config = dict(
    num_hidden_layers=8,
    hidden_size=256,
    n_experts=32,
    experts_per_token=2,
    d_expert=160,
    d_shared_expert=128,
    hidden_act='swiglu',
    moe_layers=[0, 1, 2, 3, 4, 5, 6, 7],
    router_score='softmax',
    normalize_top_k=True,
    routed_scale=1.0,
    balance_loss=0.0108,
    balance_bias=False,
    init_std_router=0.0133,
    lr_router=0.000485,
    vocab_size=2048,
    norm='rmsnorm',
    norm_eps=1e-05,
    tie_word_embeddings=False,
    optimizer='adamw',
    learning_rate=0.0009,
    beta1=0.95,
    beta2=0.95,
    batch_tokens=[32768, 65536],
    max_seq_len=1024,
    train_tokens=792000000,
    max_steps=16509,
    dataset='wikipedia_en',
)
Below are experts of layer 3 (counted from 0) of a mixture-of-experts language model. Rows are named router (the router's row for the expert), gate (a neuron's input weights, with its number), up (a neuron's input weights, with its number) and show model dimensions 0-255. Each number is 500 + 50 x the weight over its row's rms, rounded and kept within 0 to 999. Numbers have three digits each.
After each expert's rows: a language model's description of what the expert responds to; "mostly gets" lists some tokens that are sent to it at least half of the time. This comes from a sample of Wikipedia text that the model never trained on.

# expert 21
router:484492338587493522443407698403563400482486493587485471446493528403442426491542541487516613541497412522493449515559532456519491539506526483493450636552533408492585455487568459453592498486525571484505494537515608522448557486552495572487534514526552472470598521382432468508490474474574537475464483536484507566470520489511620539437452516526467550507500563434550496391412467516444498462513503388515486445517514453504569520541528495551531523596492579508428557459517504528544448506567532466497505499471454450496453592460512456488505513502458566379520643541472496497549554449458482484539482402481561414557531464503521519429468487516512532498549569567504500444549538538462448456499537544499487473543540471533421577454455474510494443529524485478506470501552483544454512458525472
gate1:511474527570455440574491492493437449412493474505519522490552540528530514536449458543470478460503442614479482580485515597496501524452511492471510504519517570533498402483388457408487521525487510511511497464484469547501464469585578502459539577581494487492352494545456356492518517502534536530440518622491486478530500533481483473464479504518502427516503424432485464595456586468493412472474497534456500499556452506447515529547414497427484523462588493473643431458526464486492432449450508355481489490544440524573538541534508519507620503508481566580424438436525522469432496527486450542519491566541473530500445492481492545527584579406494374398408495449450533599502560493468511479558538477472552576536440456491536503499609508502520555572577560462597427455455498402560550561501528
up1:480508569512438513591426464419511480364491486520499482462585503532496441524458452531457575518347493496454571510475520563440425431549581577520597542492498558463515414440462474471507418497512481493572561457538475430503478466470587444453517527450517522621481535559542529525526553377425414521399507575534411511489440515497463484437480504454548506462531527426443431501439538486520459490493472518423536498680485495512479466502527463480494421510629460534603480534489500486549521495476478528497459467473451490484487507555645478465496492495483507518464469498514503464443489474530531512547493499533551497462442502547505505520551501477612431503464473356438516482532506581419550535491561467494457615446479478469529478551608572507568551536588467471469513420495449492616496536558529
What it handles: Digits in years, dates
mostly gets: "9", "1", "8", "2", "7", "4"

# expert 19
router:547444432496555500481493498539446457501441501429431397402445484500535483567476566481559456490455453460526472443452450493472552546474507480407528499548617528534426533469450495495523460432514483519476546535476486529444491413460514553598481464613401517519496526402551469507559437547479539456396458514515592557558521507547513410575559432407497476489471477496539482428476541548452493579520481491539522437537509647468467528464510456498503544511487420501570447505462456499534539515527531488496504533494452515474489520427399571553465524495495471513433560507477458416485538453527478398436467396468486482489515557520485490493432440535526552624479532405433491469510477573572529466423519527524538513497482594484400503520519395563549508625597496566450527552410500362512579500618490
gate0:488475543615451555542567557553515586535483429506520475560406461579435393513489529507462573509437596577382509497594484527558514573439471413573490475424467444527524402490534543449490520489523494527579597482425454504519518449520561480522376445495452559618480583439579552536455512422523597478530513537558486526586525456498535497413494497444472562553484525494508510517526540536445488514469581549472404435470553375543543444560549581498543600519539583479472529398538490520494476518484513543495487547467496503581529456443461534575513438473575515578580495570524494522490477528548523467489480442481596450467493418578428441498506519414451411519513489505487499384475468547486521468496530368496428507522544459478486496479488489483472507510501438506432513531437584494458558536487491
up0:516491488397526441464468475496492448441500453500463486538470509419446533443487504479425463493540385564451521536517598409496478604569499584403484420533535560525483611549431487492453401475418527532511602568478435444375531528464556426490551487495418462542599494513381560464496555527584589494448487560497448604513515502478488406490490473484572523410546510432485492560502510583482512452556496481513617550583432457565442507498529418473497516494514468401551489539455518582510564441460477520514419491508497453428501499503513463465429515532515477549388508413518504467494477546466436450474572493481500474480477522515543585552511528546526487491469559585455541578479466450529472462527517484420454490551512559517561519536456475557501561440515554575563601555471465540575524386450549
What it handles: Foreign-name letter pieces
mostly gets: "ć", "š", "son", "č", "ž", "aul"

# expert 3
router:456529546456491484512502431471406512532586531579512414482475460524577463525573536482489438570492580600479481438498451416471495495595486560471455432508549456524430557424539482427527448557613488450488420464479422365398585510569492550421562560504535511563495548525426565454524481603488545562564512484481546495459546481434490502484461622413539504503401462457451509486522528486585461453524531484572498501492490393444494490528566457464529584563474500478571485546520534566490421462536516516440511522483550601620535456404565504528485512440582521474593406478485394478441477543523445476493532478445474508457502528469529495453530510563488498443486422544473556515424537473504569548505513454447452538456496500570547548532435416419568581462534487484533597515519498548440480447512459
gate0:499485527536452453443466462433541501492436456455510595555473488453528420460392565429346594449478528477511475495439483520575449468488579422471557523458515560457502509492552466484481572502476470566475479464496556405633453515515543354438596465491534503501491584499434498525491525466550457549555432487504400571469533505543534590425566502513414541493538472587457540604416523521474479530533460459536462556528566510410480611482556462498518458447483493517417551461543567506505481464451513538529592518508497580496454562511495567510617419491489527493444561466491529521498546474482642444545602510510495433510484510529509527513428478523529404573571482520581488527546549549522551476574542534558553470451530472496607470425391449504451507538476486505488556477433446482507462451478453
up0:538626483590498559532483516562470498413488539522428552444477465337513507570448496489563457507551422458530563436533551543408512544468465494584548527533475486401425487484548500487635450493482430425496530508477389496492506505492479605508382533488473483494573525398543495422531515416531529440557561584507602479568552571376446492487484503517539465508471562452445502521515400508466450518403486576515524454439475497533519534544417503535507540572447477437535523458505465470495534573512460383459449474494486468426493462478540462456501549523523483538610505456543466476513563442553453469531586511538444566571533549563516464434511454485389453534534544575439430510485503453459515527466476512495380549507462520541495533506529475488555481420574497539466457477559549471480626483470513
What it handles: Second piece of names
mostly gets: " le", " o", " pre", " se", " Le", " Ad"

# expert 9
router:542409415527536525534343599381500540491347407537580506491427517445473454489530462511482452549461460508518425500503548487515511502479511496444407530558480590583569609519489541531591472508464547566487554482525501568485487561607400454521540402574466524546486465480513579509453499501511553490536582463483445591549460470535439524514528467553507530498476501545483538508524473475536530544493478502523580463495517592442521480619471490548536483534499513466551499502478501553543518379439594495533479477509524426515522573417498444588500525375462426503577582350525456433501451490513507588604456461541493464538502485547487428489506473450534466419496498543403510490563568499379501498467491509499502467576466457500504554445476495464508497434509610524530435499509470491542468561536510
gate1:411401455541544500505472430500530456486521492549459406505475522473534577479475627542446486544516530579521500529559422496512477466501549491616433529473508481543503513598571491567557496457559500555475513499525457420468498489594524507572496466592513518496500477546476486474578440499586531555538417510485479534525527506542491471548537559564455448553575484560520447557433540463526425459526540553484533400526510429526510538546455523494426536552558502565539558457493356532543443474541578614559451377469421494464418601419486448468483492485548520554518388503514483511509461492487613506482512483528490422520441516455496562504513484443461464492508514497500499473423565504417495469471460580438504514495475475636476507526610431376546501503574431585423401550553472519430543558418522
up1:479494427520494470536480553483467488481574542477490454571464614564456611537560503501505560564602452600574498552579424576537496428496515369484454509471481432438521524537486476500509460454498535544493518529569457566460522475529569443525376462472544504397477492583511486482607551427451519561465507447484553509457459505524581483566491506509431476520489444441526448521484646561567505514513527506553422448532384497327441460486499478489552620487496602442464392495518529457507491426568520494506534435474534502525425524425475492538547463504468507425494452537549465514530493563486540510461520411539529483432473473421467496493576547524476531475417479519543467455489571548518538430524462508554422433450531485548480519493616457490543568558602468486422525556542478420518530514444527
What it handles: Digits in tables
mostly gets: "0", "illion", "f", "ord", "3", "5"

# expert 15
router:506502550479536542551542584492501425433529469587513465451535461455436521557470483420425467544477461487536507587428527535459441459433479478485473562440478542436470442524568473515539473485485474473599519549422491572527524576456394594536529492481356458521490519521527511514473512564517569534490518519481398525542393570491529451437456431523524467455549558487500437460531477516523463465512538415434531524473504486548551547486513568670499512580501498575487478496518475533495375507548495501529731556503467628478513558553495552483489504448511538380479444524580542566444542536491540479501534486470609423634463462544452568520532548539470482432501490455477530437474486498447579484563492494564520489489440514540469480541484545486520451547508535489501536519474452465544572439444390
gate0:574506483543430555468516445528576518548531549463472520511503519466465508498496476545474530473445501442455463511435506543426453559495552400452505457455440542449419511486456419476403453523510533527562562463536430433506413547465516566470547497488487457472604493405430448535524514476561355563516550571501548598525511419453566487504469526502407415501557472543408436477523522594416444597447412521515518427611453435566377536543516568474542463449505491476472574506484441513607535500453502511511394498447451419477577410485548470512524533523586541525422439475491539540453474470497504466389519562521536525453499481507508512424594514396496490629475483578472544541458452542465473397505490438573517504565439528464480491465493467561480517494519462579488471469421456447519485490451537
up0:507485499509484472481495539498583631512508493533529482553479517448523503514482486428503506457503516491464519396561475417538554486516524482551466564486553473540508483478418580489496503503525496535471564569524556559467449561492445520453448380491526453447518402493512468495450505575419396454622480454524468447553543527559411523494516555610529546462440565528515515468460520447527429528506547578513537553459496561537600569585491395480544605553590520515499515508559471412427520607474525606511502515573538549559454485447515528404507461468458508623498554468561499443562467512443603465476560540506482524440532500461577483515407435560399457558565476481594447553431526451503516473523524484495452499497465494590501399473470457484401405455442494483565446591495537589526455556491567
What it handles: Capital word-initial letters
mostly gets: " Y", " J", " Z", " T", " I", " N"

# expert 13
router:555456431512528546551528496530490518585445527525534606495533502547458590507533565578528440521551532526507438473438484475437473536476584519539477444489540514521517483465488473538581552392552498604504527536495504551484542536432634483448467397565509578480398460498512519494582529536572499525576407470444540412480537470478392549574551479520527512569561511472462551552456469512501482492529501549496409502452493480596461409519516472440519447446443560464491482511530576526548558472510524487487470439443585492493487512401559427469483490444428471485574551498537502508584452588535472528463438520451459454426518498455525430566485452503426529520512480487456557495445429597521421516445418568419523497481544477490586511614621479536514576382463551619424581562504475516488406494537504
gate1:533441394567442548460436524500510435588498583495432374470440506501469472520549539474519531515428487561544489505621572505511424549529409486497493635467545494494528451475459559463495527467459426604518524500424564569539534503543526550561541422525499492549541502518449483567519505489506498551445493516543549464542431526436483501541493536490458445485588459509536494501512616381544409557440494511502549402647511515500527511557500450578525515482462464537540559436459394515544489475450507491512567586461504511547489467491535497474478517586569464437509495592398477532532487495477463539483526446524543517518503434433354483497488481433509612419531503566416393476448457507484440513492409542457507609452430530515462563586468510510491459573417510573532534473552423471433538479477501
up1:547496543451511500451531542568498451490517437442466359542488536469543478435463594438395508486564428507471491461514503487431560597486526544477525598486474505518529534500443551583508389523554591445472558561466483524495472480482553498441565551510472509526520432528533479548456495476481568447495589436509352527482456521540518417569515493404545456432462548503565434479524544479493503531491521474593528454496551514584579507548474534530539450456541537525510470548508472416456553355510525513504525696482547493477522482498559444516562405511400475429436441493466444439386484472416513537487366529493540471437399476530529488462436512473539511491536479462565493458539498520442514498492469514508463493557506552560504447519522466567527540489469481479580623496536621617488511534502486
What it handles: Digits in tables
mostly gets: " —", " +", "otes", " .", " −", "@"

# expert 11
router:491542576404542448492506579591493474466487386598416494521472476546561521413509473429482598387434543556533420553565508562465565454471482558410592468526533523515502452474478399507404500478519450625526437523419522469445530538517529421485425548430617509460524499485515581509527472470490467447527557500445425465536455482535507585443486476474494526526563441528513479576519516498446571461395499440446576530507510513527502577564513538562479477461501440514469608513482467540476536512456480513587446442488438463602500618582471517502438475494559524577500529526443479466506534538537440468504503488481467515468567492514387458453535566528518508468498569510536374505488432432429516520619601546478503419517559480412451525466497492521421540565466508460561442479539457524503534543558476
gate0:550507503490491543521491530460531513508454479472511465486443475501496538478547571441481493518491497489561521410506417441601490456483540493512405490500516480441607525487507524475513582490534558535463457517471459480439499410563520473569450490573513513562481545506445504505548485569503627479414353400526465474539494497475453474521508549577540484472445419502520510491501515422485485571505539496541473484402511592473621459481553553514401533511501499588491478490541657473489379482511530421514523523471551450527485465506535523478507417527596421505499493514409542587557440610490564434438533439454453493545442478617513554479524396446504543488573491522397511544614622496508501503445497550389521460579502490490572472505446431527507444524447515571586580464462599490437443483498440
up0:537540457437439468500428498527502520519490434481397445490525639570478506619440516487438483503494480513465484456515544548468437492480522345592455490411536471504531490475490478425539443420497555569531466408525481371469479450426542536556500481532496507520527532520512515460627452529571423433507478425490512459490464507494494479421491509443613504465406522505467526506489521512583525495495365574498556543508504489476536527466475458412550449564523441485550500466542515413585574533505456561508549432471548512498446505418499472538496634599455571494466458553547496412650529508532503487520530465528504486537435439452462459560585461535495553444484511448533514443417484574543552552438543444593492430401531507495474560470502530477559527536466519479508599578570519501556526444514448
What it handles: Punctuation and conjunctions
mostly gets: "),", " and", " &", "\",", "',", ","